From a checkpoint of a small mixture-of-experts model trained on Wikipedia: 614M tokens.
Below are experts of layer 8 (counted from 0) of a mixture-of-experts language model. Rows are named router (the router's row for the expert), gate (a neuron's input weights, with its number), up (a neuron's input weights, with its number), down (a neuron's output weights, with its number) and show model dimensions 256-383. Each number is 128 + 24 x the weight over its row's rms, rounded and kept within 0 to 255. Numbers have three digits each.
After each expert's rows: a language model's description of what the expert responds to. This comes from a sample of Wikipedia text that the model never trained on.

# expert 21
router:126144199121146114141166109140129109102162136117106117123176138098112153146113098111084090159133130118141124111094098116129181115133156137154099122124165116127099114157154093130145136146136089132132160115116137129117098144140123157158098189093125142128147094114122134111144094152115131138166144051102136110184140076117133135112032118124099102110133147113116119151135121122122113125093
gate1:101177151090147133130156155093131124120143100085158106165129143142107165084109130108115112112106136109102137097129116111120104024153146122115164103089102107073124131121115111147134136114143147114163100139121130151101141102157145124140116149124100141109102121134167113160155106103165153145103113106089142091143087096152095114119126137131145117139112090117153109151137095082096127146111
up1:091145134102096124149164126105105120109087136145118082125131150110167172109117142114113110139133085115065140098137100149114108102114136116118118088121100107105139135131124120155107120136155121138147116149094124141119202127164135152159128159118100146103102125085153130107160115104106164122118101104132129116150103083158107129115085158150117076114124090141152100076141120105093109164136
down1:130149123118130100157129136207129134111153072126097131131092163093125120127156102114140146118109110126131135141109108130140110099134110122101150120121124115079084121117109142102140208114134125105132066122144133104190088135116107127143124113141148158142124087140115157127130140075144117154098128106144134147148129125138159111143129122129127159180148125121124135131104138140180072151135
gate2:099097068133131143117183138133128155108136120189123114147142083148126117156123157086101139109076134111144140091126118132126103160141115126092135172104082131109172139157105085142157139124098097118120141115091134122132158150109145069172130119151143130121110150100092169180114125157142132145080151150176081102159127113108130098141127175098126132110142142116123152098159155126108155139105
up2:156156195123137132140078142118144112157130102095154130122132198148117159100145108168165093132163175129106083147153078135097130118128142116139122110114171156158048118145142150116102131151142157123145128143164096133174098108177139186066094138120134124156155112162183102092123133119110132130153071098103148163119112135160132118105151094130139112163116109121086151189115111137107125134148
down2:103163114126127170142114126149122159147102121099151156095178145149125147112117148107170167153088154146112135118130149135128075137117100117113124159170111098157150135121108147102128127092133143150112143119148130177143126146105111124127136118146093142135128076135122136112076137089099131139121114129111104140134151125103123120145150149074129137175132142147130137130144122129177152132111
What it handles: Life-event verbs. Biographical action verbs after a subject or auxiliary, such as born, moved, died, joined, returned, plus made his way, grew up.

# expert 16
router:131140127128148182133189167116126140097135117175125149128124126110133148163157132157130081130127189139109149103138141153118126136113099151148115136109121158146145143104108156118126084132129142165141133133142133114130109147165143116136107171102132151173141100135106107103090105118173165145146118145108110133115127095119155150104113130136118100140100118131103117141148129124093105149112
gate0:115124145144091143111141152111112110132146151121146140127105160105109144116149171098116125105157140124116190109132178097121112114118111112167152155147166128158123122136128071092161120123123170170122168143160093126175157171124094157078104127132105122176118098118134114067086115097140112136125107125136118129114132120148127150111087079136111124143135149122113116125112150141151112191174
up0:122116170121147103162135092145133123115171091113111120135134133181120174118134112155101134154149115146155130097130129164156118127123120152167114100136106098120135168098124157211072118127129117096156145110147162113108151116100135085152142152132151141145130167182139134137186124133125110128140118178085137099064099131148133114124128168115114107129122121118146140141116098159127105077089
down0:119189131149101131122134153196132157127115102131112129112053120158122150165166092151133107111144108116119101138116121115159109119130142125101112121149094116145119184109134138100131155115088106119118108099087149125079156103111099133150147130145147148112128176149114104125168150170129118122102144131085064124072142139134126104124136126120097128130159126149154136129158122111106132117096
gate1:104187155167107130128159114136112103084130131100110122113124109142127145135146155149118119147141125126123185124097106118125132120137145081138139121198142169123128129107083139154141103086149166111138126112140136146133063119086099165107110109120150154125145146169116130109199161100109102154129100138144135142093121120175166150117073099096100145153183140137119130130126164152124127144118
up1:103101115151168112126112145111081142122186145121102150068131126111161136113130106163150144112109093071157121122146162117129151117114124160144133141108117154107143129150087147117147154148152115142151117152125122128118109102141099100092158089130160124108153171184130142106140116084138137093138132135097171092143139152143133121100130128084144154091139114100098133134133119135148105102112
down1:068124099135143113080131148133116124130154099110151115119195102102113151100106121157133111169112094135133124133120132127077117138159121113087151133164121102100128137096079109139100120121118124132101115129106117183140094135140086103113156149187142096101104125108123143164103178109113152144104134132093141162123098123130120073146117146090083127100123154134193145177137142075126120140131
What it handles: Prepositions in table cells. Prepositions and role words inside table cells, such as loan from, Signed by, Appointed by, Following station, Succeeded by.

# expert 44
router:140138116135141142131137132101136121148080113125136152118128136139119176155181126149123150116094137133126145094180126127118117106125086149151088117147130161159112161184167085097147131130102100130147097114141110130102139166111095126149108171107185143158099107118127122091157112126110152133084132084123152171134153118133162134133109146122187157160097173116086114125124122092139127117132
gate0:188119139114115139097178139160133109145109136169126148147112133173115102132106139136132121158125103142110082143139105121131058152114140110117141141126122133113115176110133139122098100131124150131158162147132158136140136118122138095127133088155101106142086108103138137096126127130101075141128090165100156103077096110136133148133118088128140087155137136131172118143152174155146086111148
up0:072147129158137126134112134146106130112127150105120103124151118054191123148141086101122097162156151113139184135106120137161182129127160101109145116139127096142139087129111131130146114137148124144102119108140102125123119127110120179139183151106160159118160137130111122139104146142134121112110149123118102165170142148141138113101128145145108152125168091120100150141121097128101159129099
down0:145161132098075105098142149157139099139147172169131152139103150115154049106148109130122092088121151123130084126143101109183104137150096152147125097113144144131153125135088131133149151125116164090145174130117157140122133140098100192137131128143166141087125109142135140156118119157142119122153127166130176079079152139102149147134190109122123131123146090106131118133150114126115097159145
gate1:112158138098163118122094090127129162087133149122147141152118151152114167138143106075130098089123090142157158130121147108151168130176139125143135172104132131139141126123141144097153124109168143134147136158073135126120146174119132131121089153111110125146154119117130139132133170179132116109142150184140095149047123095155134106140104130148107131078124154122100127152083140110142156143151
up1:118126130104188113118103076112124173107116167133125114148132112112119119118132123104138101138126107155141152127158157109143154139137134124132139202155105155143128099119154140083133176130179156136091170147081166151137117132088132127121127149148148092143167134159118146143133155151137107097123140128123089171063141125176089089126091145135124133111109149130076163141110163135152137125161
down1:140138140076112119115125134111154129130065158113146142145137114096178087162100126126096102124150102143130143114138094141123105176151125153146124154134140144115120079163153153128110131078142148114136128098115140160149155089131123128106152161107117107155130125117163159081085137088116138149137114140155167177091139110121164156127118135164097117154106136140118133170114112162116099124141
What it handles: Dates and time prepositions. Day numbers after month names and time prepositions like during, after, on, until, as in October 28, February 1 of.

# expert 26
router:136165138096103086107124148129138086148116102123137127111154125123117143095128130121159088189102110139135108128099110124109105128097133126113080125151094123103131106164144181161148114133142108139135144123094167115128128134112121126153090131122127126141130118125087180150145130114139130073136163134131100141128170124110111113150128118116142135116139133194141166153129164160144175174145
gate2:142110130134109122100126087105125132136080137142094102120173150076117097155134098143163147126129135145143110146107146126127117091152117126091138109101139106100138109115090114111158124089164090112109130107122155089146147159114158128126113093141134174129140124125147139112134127083062167105107163101168128120121111122124147104142122122123127158157139140137152142135139100135116125104134
up2:124137096150115157081106093107139104133100138139121108162165147085108117157100106167154153136142117186131096166080138135095087121163127147129107106116124143093123069133085134124172127084164108154129132128112151097138131147104199092104116130123123134163122157130117156137149131119085151142090162113143122120112096106115115102149115147118086177164128146141159139119169124130117144110128
down2:096129146157084139164114155097125154152076096114095129131098123123153113116111156133158110146131109118142138143138108111155137097108091112142152122130148127092131134098129118151119118135092163100143114108110102107127096139135118137130108127141137150126121125132101121171126142120151102123121112095090115148152128144162121139126133130077116094161126123135135130118092145128138118121128
gate3:161161153114120116147151133115153128132142141140116120120171129099135072188126085155130130144138118140128109136162110106162112124097122125100090118123120091113128122104098133126140137097126116094141131119150071135116129177142139168078149083096137132145142074136111132103101155100114136119126089104164135161122126220138139101129140113106137122191151062145165143110142117120118097158143
up3:119057079114148141115114126106114134169122094139099129121111152144138175109120162150125152101117128087143124109131178119106134106165136128143136143095125133180122144138129115137100152157122137117107122112127174135112122083120130136128130162158139139106123170105165128127114096127115132144166121120134124101146120085172121150121095153149142120079131169124120120121145114131105130075124
down3:173099115162109089128114142139141178109096099102160156121132138072140141120124168107155108154117143141145097114115149177122155106131116134110120145150135099136103103147090108126119128107120115146112147143138171119182085114139091123098143140149165138150113099135136113096106176150101167081148128096135156087072158106140119081112126131120136152110154098164151153128131103138094146143132
What it handles: Slavic name endings. Word-final pieces of foreign surnames and place names, especially Slavic and Baltic, such as -ović, -ski, -aus-kas, -nik.

# expert 55
router:100118125138116219137171149112153127183122155139163192109117124144135153140163146178104112117103150141159118160135128161099133148157118148118191109079063143142127119103082155120132113134138163122119158132141103133122154121140166127136164092148109116093125129149106127143114125107119107121117139142149127155152092153133144070093107104133159120089101152107138113139141072134129172132136
gate0:101159156151147101114115106140115087122132107144168138135128172150146143180133154132157125138126112136141149129131096109141087125163158094146121173161099131116130087140150076091113200153132159094161181157132120132124129114140115105108098155119114140141182145126103143175137158137139098150110151148105122142107129145195147107158136113140092146148155154138095173125078117128111135117128
up0:072098109123097113102085112118089082141137101130170090105125141111130119131123152098169070121153153138126139107157141135116125165142135090159116130145103094108160107131108125103149157138176149114128147147084123104123084112151094139141073163133157123104156127116086131181121120129122117143124105156163153144130150135154119099128158138140074154171161109166111139117070112169138165156140
down0:078123127124126144113104190114116143112110127202117147123127111114153124158117142109073094151165103105175093122158143125093127132128128141123118110081128129121148123145087083103134134155114130118136130092130149128094175126160082123150184131175145131107133098119149142120134109155126134131114120111123111099110100118143088124124087097131120088114136119131128125129143112138135129160128
gate1:158121180115153136079110090087112081119108138135114131129120127078086144114115132086120088155142165147110106160147109144119145136149130117139125218094146110112183131167126085124132150129118144128143138127124160124151164157106186108114156092132121146098124108142118155184131103152075095086142187121101079133140112152150100112152131131147103081125136130120099094142147112135128164155120
up1:157116108139105119176160126119114106111165116101119107156122115098134079090112142143137143124104093110116158099102103150135126131103127134113133048108130137123095130096157178168120111148154103137132135149166122119103100130159102139159093157117155102129108124131127145102113116108152142179124079146146166136145138123083120124104100162118127158108095110127116137136118122137130121126151
down1:114165155160146125148146141088157114132126119091131123173121137132128151111102078145138116130143085169139126111131127144100175185142123108132129123143120151093132128137108130151172093148142143130156155141111110135115151139096150166132099110118139106170125111147156159129129120130101155166112143165130162106114147105152119114109085155121095129140100092097103129141124168139146087147149
What it handles: Sports results context. Tokens in athletics and Olympic contexts: "the" before Olympics, "at", Men's/women's, m, kg, and pipes in sports results tables.

# expert 58
router:150140183115134128101161150153125117125134141143149124068098111120140157163113106141134147147130187098130129134105156140079167116171164170111115133108113099082130141098081116112121144115126122136125118141148122135144150124161126149172153126170130138137139143101152122141131126146104117155137127114076148132133119105188128125137091112125150148083156133164125142140117157134132117145106
gate0:103144122143124122166129141129133158104127131119126093137110118133122127144106105120072139166129118102136128106152087123131150152157129075118173113146133085127158154119100140124148134115112155096162084131174168095142134121139160132124132101158155104145140135184159140143106103107113126108097080122147148100165128116091110144128102106110137153096133139180119112118173119151148109191160
up0:105116102158124185166119092116158143131125071120148124128143156107109144142116149148118138156139129128107065100160110134150137142159114083161155139136138150130137131098104138172104118136158164066146137104141107050133153151155127106086135132145151125152153136167167147123132161104119176122126094164119165116099129124139102114124113094121143124132115096126150119096184128120175135118160
down0:132110115147114172153144169114156138155146092104124087147150147116121122065103154120128114134109116120089183136141135133133105116114125102091132121118081164119157135126160158114135128140125163113130181138108149158095138156165157097094103113156106137149101161131097191154138129159173125105171116088179131116076104127096140151107110147124141146130115091112183143086118115098116142103105
gate1:099098115143132100109121090142123120109121104146159125113131101072112109127119090155192125134130106121105158159158126108158146147115113101164151119162132106114134104151107185120142183094154129114106115140131161121156147087160077114103138112159173110124102102151126112131095124097117152148108093123134132142109142136135066134141162103148137146127112147141123124116110153160138174138148
up1:118162132137138092118101140147140097084097121140144109113123115040124114139126098150152134144140114128077165126143111094136148119140128112160152126136157079111142099185117143107136140092139122104111135136128144122142174115169109160094129125128150142127122112147100100119098068107130155142132091124109138132146143121146087130141133085098143137126131174141132130121124175167109169165121
down1:122127081143112137103114148109154134126150147146080125141079092130120150116140132106157112102094138123152125106138101143119116152124083110103139111115087161132136123137092119155128103138119163124120088144106122150129077145125096091124141095164118081123113157098169140154101126071120077146115119123137106133138127200141115092107140165112120133142061129140179142141143090149132086148121
What it handles: Determiners after make verbs. Determiners and possessives the, his, their, its opening noun phrases, especially after made/make, as in made his debut.

# expert 54
router:137136132134141150146163133120152133115097068109094103138220141106117140091086128128109131157092094138110137085124080165189111113110131101147115119133150129111153133100146125146124092116098130103144132157106163160116135169111162131162109129164138098078103136127117154112096122154097096140128111101111118153150109103141086106146164152089153195093119130133151124147152118130134144147137
gate0:134101099143131105105164143120118089126109123132128152137117107136151142119100150094120132111104108153136123179154143132143128083148132124134168138120145149150140118120150134124125136121153159164132110108105125117125091154098127159129115168124122115118132137113098135131116142124162131133125111129161147084158109125097122125110095150082104110101126147101108155153102120084181137119136
up0:105119142111162140147099099153154135123150111112123100126142179087128097146135093127119141115123105124134140096155120141134126139132125111129141117148115087151118129158114163117129164150108110105132140162122168142159121121133150071096123069140133132132126155144148160153130151157086114130136115084142103171105148171179131144100155136135119150136124090164156112099171105173108106166166
down0:156134169141132129116150128121083130117141116255152148135091165141143132115126157085132106144098154125121151112095139138078114102159136120098119144130127147091109125143116139145118143120134108112139099138105123104171090156122142154095113167121143158153124124105141080112135146132134135136136123170123102132108120104142157120129110106132131134145142122079131097128118156149114142070111
gate1:134094153134162108099138103122166152111124122089129117141126077151143125129136131140158100136119086097183139148092150140107141126138094085114073163149120174095127123098172134111164173141143143159123160126133153176093076079122158144149119140149125140168116135112187098129161124123149169130119153153111078093158143151147107115127140086129124147163144137144124166125125133134158090154120
up1:131139105100097161121145098092105126152121181141129132090110154097104114144113120144111144118115163121094121134134119115135100149133156167132147094117145091144110167161078114171097115069128116116106110118105078072175192153136095099105146119099110112129128108115091150115118162111125124126136085106185150169104116121138165137146094171138137115078123121107134132140102129099117145074125
down1:132163134160139153170109056117140095142135146104124134113119159149118162137151109159109125149138116098075115137116122124100127126131147158108101114143099141107117189146134110129136120129148163113138148122161097070152166118139131106126153109121096151151096111110127128119173120110158162142162143156126161123143127134114089127169149107116148151112128161105112123143125121132162108072153
What it handles: Name-initial capitals. Capital letter pieces starting surnames or nicknames after a first name, like "Bill", Mc-, Sch-, and club abbreviations like FC.

# expert 62
router:134148124162108144140164120142156160146128095100104132111176126103072123132143115151087109131145139124139140082153124138129074145114163157112135130131132116140139155129123098157120147108140137090106153128143149108115154118124137129163164137099120118139122115189149100065157130153122109168133126141155126140085160147142135145119120156160145099176125142160148084177102163112120088148079
gate2:153131122148099122161183169121142096182133142105094149108111136117151115117081150138146113160140126124123141149104119117104134148118144118114095133092092123129132143136101094122156146144122118118131105155129082126153152145135129164144125121159082149104137147137129110148151155161120104153102101151131143105173118125143107101099080082061103147090150124152124144129093146124159150100123
up2:130136133152110121133146148098122090171132116106114124101089140103128122128106136141116104172114143089109116134114099095097132152122132139131104150102116111109127150134120097137171160129115124118148109174135095139162188126121117145087121125173098182135097141135128129108140159193101102149085094135111156100147102133118128093087077084070098129116154120160151124139098127096176145102126
down2:171152153097157169108094131116141127107137153157111132157111123111118168155124103120130112104124132107114132122115150130125166134114079143160128113102139104120125132127125127084112122150128142130103130143142115142112135171120097089094105133114177144101108141092134140114121115124148135144081175139081133142092143155135103124104171094152126140160078186120142128119126097147145085110162
gate3:107141138175129146110168123136126112143121099114100162173118113150168060109120146097130144143106118151128144129104091131110148118129154125128136149136131155130117117120127131146145160129124088124132107130134145100141144153088112139124129131119131078115083171105166178133105096104143153148117155100117108105133112122136140146144071148125111129135135139127142124117160138085125134128146
up3:152101110110123137123155166101159116126137138109134145058156092114106183120123129123125142095141142112145114157170168122142107117137135096143137111122139131120100176101106142087120107146098171111102123088105107142130098113169145146151101110145156171154193078140114125145166131149094126117151132144131120138128100147144122132124150117110128155114154116128106142112118130146137139118134
down3:141134148159144165108173123174100146113145147130112151126156148108097156142140143066118143112152103137131114111087124116141116117127089141106078162078127109092137098139112142123121104171099131129125153136136111159106141149126159071137132131153186080133117128151076106125157173143155113111135115141147105126135161170104125133160156152106130153104084109125132112142099125128157134073138
What it handles: Abstract measure nouns. Nouns for records, lists and quantities after "the" or ordinals, such as List A, record, population, percentage, edition, quarter.

# expert 42
router:156154176135149091149151116145137112103112108098118093106113123116120168134132144113100126152120156111119122135107131129106128116113114131124098129122162120119156121136170101141105106136125144125114182102131147117133089122107112186138140158106135147151151094077122119107123084104132131148151152072120150150138113058118139112116043112111103112119144124127134114060146138113131116160097
gate1:127149187175113150142156108147113140138120083137116124094135127122141132140134109137097150082146125123121161141125107086173126114109170077103126163145091116136133175119132137093103151116132141138107113128133172153128117159118167131161120104127113113115126109142119139128117109132113134154167119159125132112121124126117140164125113149139136118182143131116162109124154137141117076125027
up1:132104108109121126106105167098152148115167157087100153133136122130159136081116150082152135171102129140125090131094140170134121144117099171147142124163130117131107132113100136140143128137131131119123118118094126100113135066136082133116152160118110126115122159108149112103156148123159112133124152139136149137144136129147129095138142133142134172127125132148099164167101134104121158152183
down1:140119150193125092148125126085130122122138135107100117103126087090135158108124144071128092129147108120126134110112120154119129127075117114137092122122106155135115112134083105143143102141105090139119164145169138108081127144135141127157153161134114139132118107162105104125135079090137134127146100134143096125111125101097128114120148124121139134136117115138143142119110146140128120165054
gate2:158156184164128123104126097171118084150107142144154128139117080120108158113152135135131113140142159129125117157108142158117130120156117153137107144099138131096140073108121137174098094146138127113101131165141127120125161126102136123152140116110079132117134120121131111127106129123105098166156177091134144134125124103127134102095122110096112129107102143125110112152124134111114179159119
up2:121143132127136165153134131150130111162126134100127146127125128101091147096158160182150112125126153115152147090145142114084109125080088183160157097128129135084114124093130151144168104100100190146122116159145113125124204136122095137080117074109146153136090173159105131117138135095119056106110143159149193191084103152127120083130150120115129151143111122170168130167132116157120141102170
down2:132117157185095148108124134163121100108110135119149104105135120161102127108126105128124106120134099102101091123105103121137109132084144143124115159088130165111164139135155083120104125123118148135072155163148133122087158128129193196170177165103123090155116144133145102118137104145127120118143135066120106146118126101087156121085112143143111165090139078154143136146129146108110131126128
What it handles: Main clause verbs. Main verbs right after a subject, especially was, is, had, took, taking, served, wrote, often following he or she in biographies.

# expert 22
router:143098095096148143117115161082128143126115105069115072147197132130106110064108102181139145120159093108150133164139105093143075132123107106148091109132119124152149183161164155137151108114102102114153116137163167152123122114135113148100049146136091118115133118144095167164150134145164115100109125166118131161125118139099097113096155132115165123104123115086118168147142111170121168153117
gate2:157107100173108113190156127122122063161147144159161136136131128136117146093130163121111168112146148167114088141147135137132112069132124123152118151095085152165147155100142142174176117109144106186113125084119106136133126152140128077081127127154145109104103144112134077134126137148126156119092119128128103164079139144091136122103166145110107108129134079084129095135153115155152110145108
up2:127124140134133156066150138099129162076143152118110096174112107112122130145170130155134059110154143150081158093147102135119124135105090159131118128098133135120113134145077103126097119125128146115125162158146165125139123123153129104164123101143146113185100108093132157146100142097091117129130130133146102102119140143145123119192081171147130110147156109123140121143136096139072123149116
down2:111130134169136094132152128123138132090126136057117131115157083091129117105122076174109144099159143121167167125107097124137138119125108106144096169128134108146160126120133129135156126137123165108142185103133094162091115119126126144146121151139147123109138134090145120147158120127118169109140102171125163178143114131084104118125105109149120085166133131150171145178146120152163120170129
gate3:126106153123128126123136116139090136111150091123146102110128136176135131113123149152169098149155130131095148140145066087179107118128114164153147140133115145135155144173191169143120124130155099133175155131150152122159159147120136107134102174154147114111159135135113122111141156189153118126116090164139114136134144121089113111169126122091152106133154107162125156131151097182109121146135
up3:149097138109132089098146169159161134108133160136173130093135086145124102141132128140127107140155158172167113140100117122122108106084090145113117122162125141151107143160121130119136125085146154142137126147125153105150134127136134121133095103098122141175118107111136171152172135091128141123138124145133092106150089174125105137161114101141108085111086131149164131130122144129162107116109
down3:096115115073142152085163109139150145164121087155117124139135175125147089140142155077101121161163114143137123150121141088121125154146133119137115140104122101097138099116139105124148120115142159114115132119120113143125136138155129115108139178072168128123137118150104103121105130099088140094113089135161084149153111117141155092089104141122151162123135114145145121076154155139117131139132
What it handles: Place-name and bio subjects. Tokens of place names in geographic stubs, such as County, District, Cyrillic or Persian letters, and "is"/"was" after an article's title subject.

# expert 18
router:147154180132149155183137123171107095137133085100125122157172107167107162126108125163109126133120115150148069124140098165161129095108092182117164120117069120131158140101158181171144110172110118112102116131135122144105126126144164092099133131117087098131129165139148116160078143160122139133131103141148146123087116122137124116140143153132138164165071104108152120141142147088089125096131
gate1:175146139128089086159102122148127134135158147110143171127114105112081111147144118083147084116128122124142140141134088103151163146150108139133114149113113124147127158137145116135156107102142173111137144092163115127107101130144119157115118111162145134128111122093139136119080160122146074113118106165110144093099147073128114071134120117105135110125108145187111104116176129113166102113082
up1:095136121128126120105123114134114136143089083104154108077132127096185108116127136121123154135095140146134109124128145161155132088112147116107101112144152124192134086094113136121103136168096107112098132165135128131144129154102148120143148139108120120103174153142124114174148092134086136160129117094144100160131088130103129156090133146148129145098124128103154143190116153147125174129146
down1:117112131145106111114130159135148150120116138095092128150131140106116092076113113111133117150149075149106172126124133122122171095075116146154110138158137141126139131136160123151143147131112135163154085118129126131153105162129133099121086161047140122102142111156095109154131130202135074108154132106134122100131147156093117132108123164141120159147180142147120126127120108140114098128102
gate2:139173129135092110123126085136106143103155108120105123143136092138102126158114158126126097142168113100134125107132161150131152130136145188125116155126078129102166182120140116136129118129164121095098086148128097145126136154127149118071087106126094119141137153116097063144096141125111131138093089113096130123072102089103132127166167145131130128145107142147151117142121151112118134095123
up2:093112132139118128120106131127124100133109126174163150157087164138106136107162109141101088178147098130113121201166123093132101130149128162177091137158145111102117097146105133100092165090129118125184111138096150111111132157098108109133109174044169167107123113142134105105156142125121145104120104119081134170123142158137128147075146145108097104128117127123126156132115115102143116149139
down2:124140111163113126101069142113127159181152115089134135127137114116153150134109139171135159124099150117132120110103109124143124091134094103120136112164148140126138115133140104110145120142055149143131135104086127133128109104140142126094098105098116114143129121124120163156157159128174128063163087127117173097125151107119116107114142137123120143108113133171131138162158105143123191113133
What it handles: Sports and brand names. First word of team, title, aircraft or brand names in sports and aviation text, like Super, Tag, Grand, Silver, Pittsburgh.

# expert 12
router:108139126117115103131144091134134104145150110128150123157125122158092145159081131091083118134144129147122165137157122120106098131118137144097157095118153126146150101156135069112163158118117118145141162151144180110179124105131150122147122057096150133151137130135096140105110132151103095145129109115141090152166120127087089129097166129149114105127124128143135114171135150176091123154101
gate2:145130112162145148172154147121110120140146146149110128154118103148169117128166087157137080113075132156155137123089111126132132121115143128103132141140126167105139161127114102091102131132081136128154132149097117159104114100166165129145124166102168126123123154150140107145123143158098123114107145108173112130129137142125071119090148156140134151135157097128159115100118116109114163129149
up2:150082118148148115107118120155123122128144108157120157105118129134149119129161150150133137146104122104197162126132090131135114149128108097121104135156130161133114154097144099076171120150140121097101144096105135168133086114106135149164114094195141147111138124119136107104119092114151116106118138107136124105087165113127103134138163145146143132161144153122124124133117176162140134132132
down2:102132123131113113123126145117119093179146122050126153101179103130173111123128161123122134136147152091108108115089148136091114102089122130144166146138138116091136145104081172079110141149074119114128114134103121135136149101149112150121147095174136091099121138150120181144170152122161100105113079145088135122129142123158148092088120090103128177108133125149168145131098137146135144103140
gate3:123105122141162144086149139131161126150121094171116121107132113132113100111142110098143139099113103123122122143129132108159164127161159098131113121114117151150155129128127148103124119146126147143147105152114187127081101157115153062165115155109112111093111113100127124123146131133139124145108123127120105149145108120137092067146131151117173133140162181123157101114088152089119110150165
up3:094143113109173154119133106128120104145134069147144099141149105098100132113111106124090152095119100126128121167107115142100122161149151126115115103123145135121151133120127109123116122131151143133147100156137160106095157166075161069112074151136099115109123154123125156119122159160083097140120098115114154125120091150137101126119128145106129142147163161122158103119113156113133121155151
down3:119112133166116138099128139113132129139142141086118094175167129134121090104080131131145137106113085109173152121119106147150119102086119126148110113123139154131157119109171120113103132171116099093129094102145087143104134156124116115108133124089127112162141113163150128139133156145121109113146127121103123153140061146126134153137145091152113121124148139129133159116142180080117168103141
What it handles: Common nouns, track tables. Common nouns after an article or preposition, like season, book, fire, cell, Week, plus the row-start pipe in track listings.

# expert 28
router:152102135146121163106090145109173152140100133165145134112085152135163123133127114072133125120108147118137099080126143135097142128103130134094184175143117095130111130095127117085112172134159141103115128137121140095138141171151100149115136143141161075106063092097137161142069113113117117139136110145151123106150131129151121100114123102156116160129128100154122112153133092131164122127121
gate0:130124171121133132120103131116126130118137157138113103130133144139140169133083135127166112123117149130115140104139092155139107085105171179143123145133079119123115147107152129122121132155105119123090149078156147101172142128126122153137111145089115127094160072092118131133096101117122139137196116129148202117118097114067105132121170116152065145139159142149127136145144147113138078137090
up0:112110172135140131119103140130145118126134148121101089142122143123111160133083133133143122136129138134116129105134098159138114080106183181143129146120100118110127156089140139124117131128122123124103134089148157113191137135129137166144122121118119124085150080115117146136129094116139144116186113129144205123117095122078112126111164123139090145151157130146149130144143142132137086141093
down0:164117151153115084121113061117163134141126165164103104131047116178127126101096124127146137109127135112133137101136103098138114083098149159160133129136120134114119090122140116077083139077121136108132129169089123112105133105112124122110118125137105070120125119148133143100138127105111074104144118111157166132117078150114103090109135131133108074117147143176130131117162112103089139126122
gate1:149134109079162138124141141122114125112118146135162146154133114106133116120136129112152127121103155162130084106128148132141148105137129150091093109116102137167162120137110118126101157106103100093153139126127181105091128131129128118169149140120139135115170143115151113154087118124164116166121126080169115148113191124143160121166119120138131165151175126127099110145127135132138152135127
up1:150186150096125122194144150092113122120126158137137108140135128120111119119153148118146125116106144126081143091121136120122113116106151135133133116170136110120171115169148074136109156091159106138116152112163118058104109133112102119105070190098138117130173137109126125092127098097128093142110115111119139120117151096106135107106129088148101147120138135091113120188105121146125119121112
down1:052106149096095158124119193133132144143125111039135107173217106096129125146122105129133121130115160087108161147092102091163126111125115182139044126124144155103106159150150094123149084135119128149151106094137131143099102139151120122133116147122104133135102124123158094159157166103147140155135096122135170120118153118113170103135104144111144094124163152078092171135136138150111138114077
What it handles: Row starts and the. Mostly "the" after verbs or prepositions in prose, plus pipes, hyphens and "=" that begin table rows or list lines.

# expert 15
router:165149153122156112130096100159143167126134159130138090104081104134152132125160130126124100121117167114113123136130172166100156120174118134062128130115142149109142133094114085117074130111120115162108120092132144130165119132129121138156155128123153120144123125109137164126131091142101059147126105093120123136117144107150128133124139108139165140110124160099140128129165129150097136170123
gate0:127144116111130140126161101157151136135177115083138102123126133130078152139144116136102147142171125171114129110150152152133130168128111155125154134141116145130143135094130152125142163113124136128126148145154100126126140137090122140109106113146141169164124119143142112101180184117116121108141151125140117127095103129157146118114125130120104111121061148118069191166145098118121102158147
up0:107139129164170147142176133145105106123152132129129085118112123125083149148174107118103100130131145124137100106142142129145145125132116146103184139131136140115139124098115141142108144130124164122106107136154097132147131166107107138085078162113114136164149111112155102093164157157112096158118196103097126108076113133147116094113064146144140105114066146100110142184117115118119085141135
down0:127156151132107110114138117099121165116102140095114172061067109083101076103153131109152093180132143136126128174124119137104111124150141099108158091125151122087120145095125154126110135140091131130168152117138153118128124148129115150115183139112100083111140103180101083132124129104159118112124147119132149101131118194129098156111107108095144043120116147174126124094102126059123135126158
gate1:158141203131136141138182139137121136158103149123141124101125053118094146151125123133151089110117154146114111146109141125162131136107107070115106130144140103108107099103118130112101128138093101142120143091148168098133131126106160151137152111128136099118091100128092124106117136089133085151131169089116118119144140106095134127135161121155162128163096104146143090163084084125077161106163
up1:173145163112157102165187122135107165110099155144122136099133087129091143147109136119142101131109142113106132119102133138159152112131091056136101145132143104095121123067125114096106136159112159125125129112136160125142147177095176142176131122133127115140100118135089131104150112084119091150137172076108097131168152083107138122100159136112151126154105115148136096135089140127077136117177
down1:092155157073134128114154094145122139120138081140149085124123118147127119136135119131130126159125111103090143163112156165101136111144149153162134150170063124152133137127125129126093145160151100186170130087145149132132149139106121086091138103147126149113123160172138129147110159096084147142111114147123120118139086152105153154109147138110107136120116122164132131129121125081127119140165
What it handles: Possessives and determiners. Possessive 's and pronouns his, her, their, its, plus article a, before nouns like wife, father, own.